config = dict(
    n_layer=12,
    d_model=384,
    n_experts=64,
    experts_per_token=8,
    d_expert=32,
    d_shared_expert=0,
    activation='geglu',
    moe_layers=[1, 2, 3, 4, 5, 6, 7, 8, 9, 10, 11],
    router_score='softmax',
    normalize_top_k=True,
    routed_scale=1.0,
    balance_loss=0.0125,
    balance_bias=False,
    init_std_router=0.0376,
    lr_router=0.00047,
    vocab_size=13769,
    norm='rmsnorm',
    norm_eps=1e-06,
    tie_embeddings=False,
    optimizer='adamw',
    lr=0.00143,
    beta1=0.9,
    beta2=0.98,
    batch_tokens=[32768, 65536, 98304],
    seq_len=1024,
    train_tokens=318500000,
    steps=5237,
    dataset='wikipedia_en',
)
Below are experts of layer 9 (counted from 0) of a mixture-of-experts language model. Rows are named router (the router's row for the expert), gate (a neuron's input weights, with its number), up (a neuron's input weights, with its number), down (a neuron's output weights, with its number) and show model dimensions 256-319. Each number is 128 + 24 x the weight over its row's rms, rounded and kept within 0 to 255. Numbers have three digits each.
After each expert's rows: "mostly gets" lists some tokens that are sent to it at least half of the time; "comes after" lists some tokens at least twice as common just before its tokens as in all text. This comes from a sample of Wikipedia text that the model never trained on. Tokens count by the router's weight.

# expert 44
router:144135098130103158142106181100121109162092108133143134116130136158124165155130116124100118094107100091095132161110136158144120124144123131113103100110106148134117117090123150093125153126151119
gate0:176151109134095138106083147109084165139127140103132117159159126145071107143138121114117136172132156116119120133094143114089149218113125126098110102106113126138116104135113157101135097146151107
up0:137157115134091130134114123124128130147122180136121119140136137177113088131139130144114152166126138129130149141113160123125148184144164086093113128109146146120112125152134113120163110139117112
down0:152129135162117136160179114135099183132131126092109095147136152162128161119115105112105129146140130121135123139142165103139128087190140141143100140128177141124148117118125096183096140120166107
gate1:157138129099098125162164097137148177070139122130148085154184151109117116112120111141155150150142100125151113123135125142132114098124146143107125128115136130130081121117134139163113128120116154
up1:089168150160148108102092117139145107164120169132110157111107100175161113099092137116133101134111138139128122091112130108129132146107130119154106112155116134118174107140127125133140110130129134
down1:156151073159128150165144082113129128187149131091146121118134091164120154124151131161120108123113106066134132133135150132152086122095109100118128146090122145111116098090093126135163153137136099
gate2:150143151145105128117075131110075115157128145120132129155128134188147112121121103129108123116124101134113136168107115125137093147150167089140097138138117121144118127151140112107131120193156111
up2:102111119123090119099138167089118134117116097134108117175117107151096080143139100118153138143141086134129135161111135078113128101132105106139095072164127139118142107071128105112161123119171124
down2:115122127171103156148142113142078129110105143120116068151132122190104157146117134104078131153134154120100142173132154072131122131126161113158089140133155118131136104110153108119157174087122128
gate3:141160165117124124174138146138167156089141140139171155142137171178135161135133150122157124138157143144165108116132130163180135108174197142113132145111131162136126116103121089199128116162136158
up3:158125157115128138172149163118157129095137116151171166121139151147132167143163156112138116100146168146146114141142122151195139113180186128135141151100145158139129117109110086177105139169123147
down3:154114148135145111129136152108158099124080121143110117166120102155132159133152128131086164124157107110119165132123138102145117117156123115144121126136156124163114137094105112121154179117170089
gate4:125106114162168111098110124129144135132116152143122141154122100128165154170113112165133097138152168151129130105125133137108131124113118162120143098138057086103116104125081132119100141121119144
up4:110138130152156098081104119138115134108185146129097111149128127131134124158098135153152121139146130119138161152123119112121165116105141140132132091133088104086097079092110144114127126124126140
down4:105151116094114135080094141155102091162103115156169115107134150088145179130129101143132166075110110093086071149138144181151142123100116123105111111141151112116105120125142143132172133151151121
gate5:121129131158166110133138074135153135103120172138151083136142147116152115116136097182140096126119154177127117147113091198102122147076133101089112125155115085132066174143143098137133119081127126
up5:117159144101089108133133126148132142136146126119110148127136109152134104104109178118156147144143089097167111095137164100161133138177147142161137129122149177103183088107136157167130120155100156
down5:133144126140129078141167128144119129139135135131072088100135152167131147083148141168122156158146100154157095151154150146129142165108133111156119107144131110109087114142150100117132172080152139
gate6:132143144138093109165102103122125139113130144098158117065153134188134119119131095131114155160141118107185119108110148165111107140116142153139088113123111133099102143155131160159113096132125147
up6:134119120132089145139104147107121126108131103095165134064130135163098145144158095100093151135121131092152104121112146141120115130130108156157088123111110123102093153166110155135107119145141130
down6:107132113141137125116138077158138144096134093071173130101149121125146167133131144122119130152150149162146149110124127097072133121171125159101118145094123145125120119118117160145123133135141084
mostly gets: "-S", "-s", " E", " des", " Ts", " ins"
comes after: " ", "1", "2", "9", "0", " ("

# expert 34
router:089097103122157150118121123090154138149162095134103156123149154120118094161135161132096097115131070111107169136131135149146161117172104177123157129113114157162138081106129141138099121112089132
gate0:145149132134129132161099158098117173140141132131187168157111095112089092118133105121142155118149128132127088089140120106119129134170104123156160154094103143143125101096109147147117141106101155
up0:132111118120137103132159169092128123118132087093166106143130122091107100110134158139119143112130158121169141109124088163101121112166143110180132161100158119154160132146117143110091172123123123
down0:120144141151137153112155105157134106130130124111165120166136133116130136150125121177105122107097121139123120162164112133129122135102131119133107160102119122109138100102118157129144101143104159
gate1:140121159147132107106129121109141105147164112074150087166071166092102124136147122137136156153161114156100087148105125133124148173129138107101124096113122156130101145128115108138137146096114135
up1:120102115141182139109112146082130099142172108123132129170046144092128109156124118131147143138152123190126131132091143107149133171141144124128120091113143142113112145113106136114133133104114136
down1:137148069098148135124113147085109100132170135116093155135171127146105101161120102090098126112122166115121101143112147153122109131090137142140167071139105111127111088122146143105147098126150153
gate2:110161151146168130119131110118149143114171118163137164158122092139089116095108159126127133127128108142172166117076109128141128157092139153154161120102103155131163092113155108153131125116111126
up2:099168153111145121100103157134101156093153136178155158139120098132109130114115165117128131100114071158145138114085123119135126132140129126126143142111112164161158124123154113147140126117127131
down2:114111112115190123131126131129122076134163122129127115136160136155108127120129113119074139137130157125135143145124100137160108108126087149131158090106165105135148100139140123104146148096125094
gate3:095118125127128119147119145145160135136136138130126128175112133151095128131063106111104166133126079144130125134136134133148147142108127105105092119114154150139101142160112127121136153129115153
up3:161140134137134137107133121114103113121122118118132141077146115099151112115195154146157096116130173112123129128118113130100102104158139146161166132140104109134151118097145137136117105130138113
down3:116129153127102089161116173138138117121122100105141108136159103090136111134091147107151135130099133127115090138132109136107080152140136142105099113106082155128138117116126132118143136111137107
gate4:141154145123164105145161093132146165127145153133123133154127126185132120079118078123147154125156135147120112129113115155090168163109130163120138091102146108099170068092129099184163133124127142
up4:118095128147094155115105139132122096145118096116133134117144139068115131173134178132113102139118142101147151121135122108172085118118140110146135160140105154147089168155130138074089135117111100
down4:115142159136112133140131135145151167110090098168158125141118114115155111131156114129159144154111101071121125142133130126137127132137115143131116133135119129142158124097125133126150104130107131
gate5:155141168110142126110089127162133129131100127149104135128122157118132110167110124099135147149131117155118110127129126116138126134143158129078097079131077128081120087109090118102131104104155151
up5:156134155106152126112109125156127122128090126154098116132107161115132119170105128108131143166130122153117114118138141111140134141132156131073092073129088118074124091111088122101131114108157140
down5:132108129132120124156098125172120140144119126127103150130114115130127124138106150085126127113101095142109116135138144135147158149123083137145131125109119105133138102143137132098125088116129151
gate6:124139138112157123175156100118152165117152137143105143147140125191112143115105120152124152153156113115140176143088097137128128161105155166098108128125133134149160107096146078115096125117109119
up6:117155157094141107160145130120123160119131147166112123141117121198120155126110125146115139137157096124118164148084131120133130167128139158077095142130145141145159123098152088108104117101120116
down6:097122110118146106140109167098120110152168118149107139123143142150133146094115075131077130133123145117145131135120103162168130136135069139104151114126149121154141086113155123147144110150154122
mostly gets: " October", " January", " February", " November", " June", " December"
comes after: "1", "2", "0", "6", "7", "4"

# expert 55
router:147123136159136124096142141118126135140140184149110109150090095127150097179120136092169123135122099106119115152129099097143174132137119153126111088129082148118102152171089176137125156156108100
gate0:112125155083150143102141154127107130145134101140109117137097073157130102117133073126149165142137102118108123123144137145130134173119136151109115127124101088127119097125199139190152127171133131
up0:129121092166120111153115097133147128102123146110149134121156184100123154137126178132116100114115152143156128140116123114126123078137117094143145130138143164135138165134067121073104128085115120
down0:145071100127167129102123124113105135127107136179124135139113173184173131181095141109128155127101171119115130123154158110134102136148124133104192118172147123132123093144133119114109117067116137
gate1:117165135134140114137117144135112125139147142114169179113109118164166129136099124131095150159138142128122129099161156138156142155130165121158126121107160139142144102085106151124133144146150152
up1:129147131133124110132102134123082118159143147115166161120099118134160143153099139118077148149143125131119120094178151132159130153152154121159136127105157117129154105104109150119131132170149142
down1:103125106127121112136137138096144143082117153131083125148152128122131093115107148166132132138144100137131137116133096133149083143120114154146118090116106106139096134134114081120135106105137105
gate2:174160154128087156120136135107137097143138150145120150118118112158134090126168160130080119127139145115095123145124092095130141158121113148167106131047105122125126108146104102124137138165137120
up2:121141168135105131103147102138161104136142148133155160134146107144134115146129161093090085162133135120109125104116160093143141129093170128150146142104126167095125100147092095119134121153147133
down2:133152151102090126146152189122138117104146144120111078091142154091128100135147144119127073139128096143137148118080147147167090097119119136112105141128116126111162144134134128123120145127186084
gate3:095148113161158170110128147105116129088140127145138103127124101173156109158097161077164083149177145138124157117162155140147129097096111147172123151090077148115143109105129127132141121133095096
up3:120147104171141179131140146109113130116150141140124122134125097203178084140105123099110083178171170122127119149156159137129131113085124134189140140126118148122113122090120168138126146130134124
down3:143126091136139125125141183100099039130141148105126095145138130139083121120118115123127133117126140125132127175150144118147179131155076148157098116085150142153111177134150112132141141150129138
gate4:163179163155179115119129150136134120157124113143136125101100132153198167123131112130067098169142121157124153105137090120157137111113168147144134114146155136145126120097149185106135102175134140
up4:142170171137179125111136148152130123140139101132124116089091145142194163137129116116086090149143113139109151137149095115160137102130170139147127115120132150140112125125144176096147102177122112
down4:094121142150120121125142144127145067121166112136118153154095101117069111127151140108125093101109086113125142137142118086122200172075104128106146136141154152141118131153148138134135130094176120
gate5:160122107122194186126132130132136193115098125109121140072111150144156116100112100123088135124093157096128136170131088134135107125125162115142127117124090168157102150136086121132129151082105107
up5:151126111129192177134139132123142184102094125110123137075119160151151118106106096137096130124087147104138155156135087131135118128127168105132124118126103168159112154143092118124127148082106114
down5:117140074128103089113101172139113106049144145091139121160117124095117093152120103107135142116124145152117126138116142131119130083119129161146078121122159142153138111118104151094143117115140117
gate6:136153122137176113124131147119095139138146097144117119116083102146202154120086159130099108136120129121138114128174143134146114127134130164141126132117147109127130127068140180119164106140146114
up6:108089136107130143123153094124139111121133132090121113166113108114089104101136138138174173101122124130107092143106174128095128159116093095081107147100081077136140134189141106139127155180143129
down6:166175095156127134123127135104112156137108181092110114131141164153199143096128150152132154122126137124135105114119139137161097120131140161155110100126110098127105109140122103156156123151132131
mostly gets: " co", " he", ":\n", "'\n", "----\n\n", ")\n"
comes after: "0", "3", "4", "5", "6", "7"

# expert 45
router:109139130120088120115110115118141109116107112141070132102128140138103158165131163076164076147147099097120118155113109168102160116143164163147142130135113119124110130129157145111080108146141097
gate0:136165113124144125117121127131127108144131138108133135149145147142106110158111062151178073105083141141134176135169140143090129147116107149137116087086162115187136113142154102078095117129186164
up0:144093140144126147163127124151139151142136132140144135121142098109159121096126178128084175137177130132112080087086128121174110102129147111122145144170102126084124118103088147196137124139078106
down0:114121123137103103131116200156142086131108147152103140145118133137135112155133118091178121112150115113108145095150141146125124144165134092105114131162158158098121127112153157127110104086151128
gate1:100154131162111135115137108129127139142108138114113113148129119117142109121127175130108076172076127127111148141139131137138109152143151107128108116078099118165153120166155119135125146143156145
up1:122112097094126123147156123121154113124118149086137103164119168175107133123123103111094125108149121158117105145142113132157166108082167128104084113139132155126167106145127125121138096181139142
down1:100113098115120150116146135138117153152112135120120093116119152091158113182161096143132079135121140122121121164114112124177096094123139086167113132149097095094140136131125147120139143124126113
gate2:159142099122121145136134110072088104123136170143129123131109115121104133149115109115132132131129119153132163126147115099131116075139142138096140101133115092111124105120152095109125120091152127
up2:119126131149139165131108090116134095117112099115165134172154151122156129138135167119138109137129123142163101125124167109143112136155149115106134132107110112105148130126107121145100152118143119
down2:114113109104154136136153127120104126150106133157095154161160089139158107143118159091124166148174142110103139140115108144138108119119124149159109105135126124134139120103181131093150169092143125
gate3:145117146155131140123117089109125163127142122185115109156149123089163099128124177151121165172097090130147160124142133117159089111161124149153143125142120147170137124140149119109130136111115123
up3:164132136134129126132095106098117143121153107193128098145143119116146120122137167140118164167102091132154133139135113103159103111132133149152125128156151131145134135145179125141120132121117121
down3:102058126114143187137127145129139092115131107151150140099107145113115145101163125130143110094089136167122111170137142116191191156126126120116121136129131159138122117131103161135139098124135144
gate4:205093139101112136094148119130124152153144138113148160123150107142139115096101119146153136159144108130167127146111118116162136100127123095126137106155119165082141099124122089142152122100148141
up4:057168134163143133164106123137137128109122114156116102138121149126140139152148146121089128109110153128100126103137134147106104159129135158129118145108138096163108144124136167139109131155089122
down4:113135153177111097109129134137160146103148109124112120104116147079110181152140101130144145109102143111158150112124168145083122104136155112138137162124129099152156173118104144148142097158155138
gate5:108152200111099121110111102148140127122138136133118134092165108135135099151102129160124143179124120105153117140134138191102111186128147113138136133137150116160137110146133103135114124121118167
up5:149100060150144138143133138110100150144119114132149122159098147134130170118152136100131120082139130145113142112123114069141120079133103144135118123114111134086096145117133152127149127127121094
down5:165145151129127125116106166164113107087092101163139147137128154102149121172097110110135120118122141117118162087095156107110137157171151110119153097120149147172135135158153166104138168110120149
gate6:137142113097073129112126109112171100117069141098159125134126161141089090128149110162174123169120140133111168139134133127115173095098156180120097146183133107118173129144154090132120131116162124
up6:107105129148194118124153155141082127127172125138090123143106113065154151125120152106112124083109112124111111142107141105130088157171086073133196112063111128163111146128134145090128134129130117
down6:140150126187173135126131158128127128186150136112160129088127107132128116139123111129153161131109121103138150090134130179133104115105159117153099107136116121117112102130113117129164107129173252
mostly gets: "″N", "See", "|", "°N", "^{", " List"
comes after: " |\n", "\n", ")\n", ")", ".\n\n", ".\n"

# expert 35
router:162097126158160165124143125119111140145112118092144108125111093075090128090181090138136163145128089092108149155109153125148170119083103114196118121094140088141127108139146146146135120184132137
gate0:121142114096189108132146103141150128133131101131125111150105138135151090105132180115160159118140154115158129142082164160147122150143142126119168145114138135114101116107156153145121147150161149
up0:118160121084118121118111108186122134138145162108126137114138145173143145107129163094132141101137173135136079094099124118118128108096120149119155136174124154106100136116120168132129139122100140
down0:110115121128104128142118116120142096150148141185123160114141110100131148104138147162119126139132150136133103153104100134170129083135126121106145155103093150138127186119128143083091158154112144
gate1:106144117141139087090106113106142080126134109126154125116129097107133121129131128116111115118072165128140100160148154140079136142117114121119146107134107115129133117140093116125104104162128139
up1:107105113125078143135157137108110144103126139137142083094133074131128092135113120095161174103112117119146060092112112115112105130129127101123114150155162129145100147187152123131141104145152099
down1:096156126121076140123116151141116117154142125192132151139113100165131129086116135136149109101159160147151151138123108114174116144113111114137114162110093167120127101103168173099129091120110151
gate2:158172158144183157117167111178167144156159115114148154123151106126108151083115120136115171170128111153161102140099126150078133126130105157160132130097116136140167131101095156140136111123166125
up2:107114173142099108126153150132082144128137159143108120147106143090122139138128112107130115153129204159116171161112152127131118135127127112092139143123139122151149129170127103122107152105099125
down2:115148122142154108140094131131112134117081110106162154113127150113106091135113104090164135140126126087120130128110141120138115146147146128080128126154131139113134091113131124135101088111145163
gate3:104162133115070123131175109108105119107107157097125146112112125122127128133129154105151125113132132118118111162154144137103107139098183079151149132115140094139145116115111132120159128109212102
up3:176102110114175153141093156151149118175134104163113137140135115139144139135140097125111134133109142121127157096100112110177183147153089150098135093144125143108134110132138134135090141160067144
down3:074135125103120129151145140137142098142136155112109094110166134146143123144127146133144146119133105073151105094151154120121147123111131126136146167094119098136117149115101164100144122110112175
gate4:138123088117134164107151133067116122116133127116118154113126132121108133113148120135145089099107094160113147158164076145160155145142140108120097120132120138116118116154107133090133150150090112
up4:149157124169174149130157124141116100152139137101153169142144146104130133109156123180080150153120158148122142178127112166111160145066157073105131111118129147094143177141097154156137132131123099
down4:129122105094111130138156084094139150121129142118111121163141099133112167134130121134124149102136112156156126128104138176115107149152111129144117152158146119125096121085086142175116113130157101
gate5:108128093136117135092106132136098136120140173093175184188132103077135136095150148132101133120149176110127154134119140134119156129113130119135129126090120124128129107137142123129115123147167124
up5:114098108141165132124153135114105147141152163132168157155104080106135156126136132152089098123134147136175086077116161168106093106121089140130136150109150118152117107131112150113131107127131110
down5:113155154121138116133138099191077148124092115129162136151095119108142136175080118127161164118180094115098119154089122119136117153113090106095121145139083112115164119114117140128110107094123064
gate6:155091119158127139119177127069114087132133149126134105137055150137161154132118157113138131078143129116146117162129126125125129146150125108151072138136111120111116131125107103094175134106115108
up6:175133162155159140152131128118125140133118103157157107152105130148146129088124110147117192172139091141127129136124134135094139174130182142119113146131126116117129120144161116198097125152152130
down6:116100108147113142145153169146159092124123114106119115133168126155141148106128108106109155082138111069124108136136147096129141111156116129156106157135119132081165139122132151124124139125108147
mostly gets: " w", " st", " will", " rest", "-st", " emb"
comes after: "9", "0", " ", "1", "8", "7"

# expert 29
router:141101104127119129147121113153141149084119150119083111118088135108120097109105137108160119098102153097143134141144108137120140125140087091137123138144151172131151121130171125094171116159131132
gate0:169102096119112099115135132128097115110154113143086086129154160080145131125132095118115132098127120106134110157127118105104126127167103173146110115134127135128119127145103099098146100150128103
up0:112124139111102136085118115147123121104146089141094099110137156077141093130164133125095127127136123088138116155162137087157133144119121153118171117117129188142165106079155129119144127081101118
down0:158151137136140130092112147125135139165145139114123145134134141179152122120142142145172123130138125124175112126117145149090155169110137123134122085149126101162127073083110139083178109131128051
gate1:140188082126146156149102160157153098123156074181152131144137149140107130133094113137157123188160131166144122141158122145148137108111123111120071133138141138125108183089100113158131141096120151
up1:138179077096143150143107137154150105118167080180173132134134143152119133097106091138161110180138138135129111146167143144167144145114112121117093120109153124121117159089099116169139134098109131
down1:144118079152129130117098116085117125075106144136143126145126150115124152158106157147103123180155145151126106161073130152085184129133155131135112115158144124154084129108101122123134156132155109
gate2:152126114104163139114131139121126153120106094126123111105173127091127095154141142139149168118129098146109158106107095121125140081148122093149092132158113182147107148129134108095118071081116126
up2:139112142168108106155126106120101137134117163134138125128105129145130152132138136134095125112121165112119098144142141153106113148100123141105144142140139075082132154158128157151145146200152108
down2:160148131127130160147123127100131147156132086125103120157124102112124152133154168140072134143129096155128129107102141148145116136136156133112098094146133114075141105132124104101107143085129163
gate3:114114116101164140132084132150103150126099136134137127099075166112129105171078164129110116100134110121124096081119113101142159135103135161113100129140106166090167080097159144154120101087078132
up3:130131132124127156116168097132171099138197122114153159130166093102159133104168108125119127145137164112107169154147118132148077143162136092163201124075139116163093147139146142134132150144143120
down3:137143131145107125130118129122116142130144166115128136159146129130117168101169141130116147141130159154122094123131131118129074106112121123168111132142111109128123111111119114068120144107121158
gate4:142145091130174108081114101113088162125122146164189156081137130118147108113100121150129122145120117122118100077103121109143116146121114150126127101130153083085100095140115138146124112128091143
up4:112133130110134092112131082126144149132122124149156133095104127136139121089141106156092095131111143115108124129133150131137131173098122161089129114123137101087140083139137151144127153157102126
down4:158132116157137073096130095133155129132140073138169124110101117139119111130112132130152135124131139143198115125130135120135154104092078139139115128172134124118145115137121107191132127143127129
gate5:095144163123126134089117153145121166127087079138138144119132102107137100164142154175138121148120114118163150114128149128129085132149145120104163117109125146153101095094128120104110079100127167
up5:160097120153126143157141097106118104097170147111119099132152135132117123119135106080130140129126141128090105133148120145125168112102116134153106137149108135115148158163123128135137165157133093
down5:133143126142109119152137136109121157108146102168115123197089128130143111125128146179146108117112117078113140153109132126103117122143113132113156095126127180096161080102126115130136154115165128
gate6:110116152090119186124135113107171136090100095150131120126121101132157133119105105149136125158100108135132112104130123162122107141123104159131125128083074109131108128099159084098109146136089137
up6:093129111118151167074156115134128114100134089135137126156156123098171154116143149138167147138102101096107092121130132148135136136154130109098117119099161121134110125122139116087138124144130085
down6:150117089116121117157161114107154130145087104137121131101104148073109139108105128161123107103114121114104109115176096133111084121128159099099162152096086164146146102158164105128158124114115161
mostly gets: " —;", "а", "и", " de", "Note", " –;"
comes after: "0", "8", "6", "7", "3", "4"

# expert 38
router:119186114095134147115103132076140104090110135129142131068139110105117090121107129157138117151097137108130142119140127106154137101142118118123095101137110108167128146153116170119165133121118094
gate0:127125148138127130113128160150161153170105137105132131100165145110126126139157086199125110171117089145095121125133114126154104160142097145135125067125091108107088086121118147186152134108070127
up0:130135115122151131142144101129093121094138116159117123174091118143149145107096161067133154089145168126160130152132138134095143095096154124116135189146155160138151173114136112081110117147185122
down0:115150119162083165147130155159094150120115142173110156101091115142121155127105131100179129136130101123141159104166142137111126118131119112156131138133146142096109159156113139114115092155165123
gate1:139104156137170143151157136141122135152110126123077116121134106155148158119134110198129125174128114144099138156129130142120126143114130137147079127122122136180092137095122107154117077082124111
up1:151088143131174153136145141105095113135125124116093108105127100156122157112150111188129125150117113142085136143128125135112136137135127132161091145096130114200121160104120112134119103084135106
down1:141156130163127123132154091125150137133123126131140130116117114137134171130111148180174169127115120150131112112058106064142116114134102137161101165063129119105137148109103160150135119088150106
gate2:149112104086105141143136132113151111112090169177122109157140127104106109116111115074110103106140170151137116120119102133097138100102124154113102144103144062187134133152142127116133136118143133
up2:128114128117094166148149097115141118095142132130138117117136121142133134101103132081121140121144145139152114141062107101086158132146151114101116105124151099159120149107160141143106113160175158
down2:058076087136088090144114164130120101147115136104101155101085143131177132117120128091134155106111084158151104158120126136137147130117155157113140081128140160129121123121147131141156136139122108
gate3:102148124131116076117100148146117133109104143144107171115140099108119134145113145138136141160114128140136153126116115131103099102132133146111130160113115129176176085095145111100150107157131127
up3:110129127120099079111095137139131123119116137136120166103134093114105106171126140131139132158112123143136158128121113137119124111152132131118121128119104116182164076102145104106131125150129154
down3:183146093110150148101128152082112104137137137122146140154146099091127112105158121105146106120120129064060132163118122128141164110135120114118125144133116094102174120135102140096140149093150107
gate4:117117142144150121107138119127098154084136112109116085095176145158109190078115128124130136122136088135117093089126098107087117171176118143145094174099103128142130168099164155118132135158131123
up4:166133115167100118109094168112133144143124125146164147096142133111137112105139107124159169117107133137135101115155131112134114115123143131138105143129110123146122131161119130110124169109151142
down4:141105108150126101167110150076153116136127159140149116125148097114129079117121136124125132125148164146113139086172130156135158175105151126099134110170146144088135094203123121152128111135134146
gate5:107144124139080114161116128123083135131104148168164146119163104111120108112104137177180122112129125127118136101123135140108084137154165147115095126153142111126132131122128149128147119087115167
up5:158136127118149136132157120132187128148143114097079094137112144154146170131151109091075150167132121138132101150129105124144158100099131109141131133118118142117105118122131076135098119161136110
down5:141151157132088139117119169145142110133145165143125140114106160145091075161149141141157084132082156129174127103153086101113104094136109130189121180098127154145152118099157162135137146113091096
gate6:116182118164122119124112144152135123132117120128121137124140130145126138114118124155135142194133122110132149130098172105131122115125135132128106144128136168123169142089119119135152053113112117
up6:141166122163120122119100150139139109123128121113131135119127141145115131123112118135128131182138127120131147137108165110140133123116114128125118148109142170141183154112117129115143082115127103
down6:144140113112143116106145138137122132088117124094126170141152146158175138117123140151112133129170107126135129113143100110155205145145101138104181111134166121151152102111130160061149115122158090
mostly gets: " Candidate", " Apps", " Votes", " mm", " cm", " FW"
comes after: " ", "1", "0", "9", "8", "2"

# expert 13
router:091142119118119139124152125151119195130139150109139120172122070152094133102116089118168084147119165103139138129170143103092095174110115123126119100126136129165170146120108158131108087147125124
gate0:139172091147138090107124135127147170137124140128164136073078105158169116081116149140137123139101147114138135124151157106151089148107096111132102105143119096160128123167127101155156087101116137
up0:139200104135136105135159113059174149145111144153095138109129122170132145093083133103135105135143162119131132142103168116160084146115134120154082117129132074123118091168126132117121066138147150
down0:152149122114137087101142139124120112158144122107104100065139108157122124102124141178129122137128136089144142139133133092184122160097135111141116154147147125147160149109122146133124115103182144
gate1:059118155113084123118172149136144140114137121114135103140129119178145129086101132151116123135117122172167154146161103159100110124135129127100090106149146096188133092140157146152134082139139121
up1:082118154132104150109160160149148152144144120107145105122133103177169131105134153139113133119100132157155129158185102172097117136148116104119071133162141094155143117151146179160152088128143101
down1:128110095142147159147099115135133135123098110158120138159178124108144154087193158122127138129108098117102106102090201104142162097141083125090128148119132145162144151135073135110097131130145072
gate2:121165117092106127127189130112161100145111145166141105098108118168111123103097112122122136143131133109138148113140106140093093140145168171112152144098066136125119139127145150134149131125135180
up2:123093163169148144149077135160110166090146117085097150165163160110153124146129145151127142108139110174155123115109124142159147127102106102121099111155183125121116110109142096144130125114103087
down2:136129152112110122110107130119100153181126160127120136156110141139160102134135107133164090139148138149119135138105130115136109141137158133106157124122120139129113138141140176118096119091109136
gate3:152167101142087121149125111088104096158111155179128112130097114134160098084144177134123148148151153116113135147105146114177100121105170152102137071123121131109127088140135125147157178100125163
up3:159141102128070138129121127119098089153108154196114101128084104135162102095133150130108127134117131137125135129109144104158109103113146187092145107121119132106115093131150105148172153079131151
down3:094111119127143120141124176122133120148148171129128078117165110122118134105106112095143113110107149106112122133128200107146117127151131144138125127177092124153120110160119151115103140155175135
gate4:135134106096177134107093167113127110136095164163126105093136106162095105145132093100151095164106123091147109105109119102121102161147125136103121149134113162092142136131141145123150119144097144
up4:179112136133117105112121140144174129133132163150140095133132171137108067140118102145154112130156105110145129144146130161072116135130169099130119125144129152141162111145124107134117147128181142
down4:144137083108130129135078122097191099156118147111166154120115146118103159069104123082121125125106107132106122136142160092122163116146114162135144107155105120085171107131100085100086144132167156
gate5:136136087125160121113124133127171132159124128133149124114115146123128140127132155089141097116103152090110102115152185102127121145144096128160142124131077122090121121149100137155126176132122143
up5:109120116152098144136115154150101124108166123140152158163125130086115127134128129171147140146120074165108120069122110108110092129110139094090159107149102163133109145110164120100168123108158130
down5:130089159103130126174112109095128193102132205129184098171159103106148162104120134054159133118124130118110096109097144120100099114149107159160140121131088090127127143156094151133084138105144095
gate6:085119149103159111119154120162164144156115101146127125164164176164148128114069109128153125129123136117131112121120170143142118148071115165123109175139095142068152100131100156147111136167121154
up6:088108151111150129110149125151147148164117097142130124168167166152146148130081114136147117118111139115128102121123172142139123146079112158136122173132097136068144107148087174133109142171124143
down6:128168087130146128142148105112177089124110081068095129078170143117100130156115098174102131135105151129135156111136091094126126115110116071144127126082136078154136134164136124167151118181152151
mostly gets: " James", " However", " William", " however", " Kitt", " John"
comes after: " ", "1", "°", " March", " Towns", " November"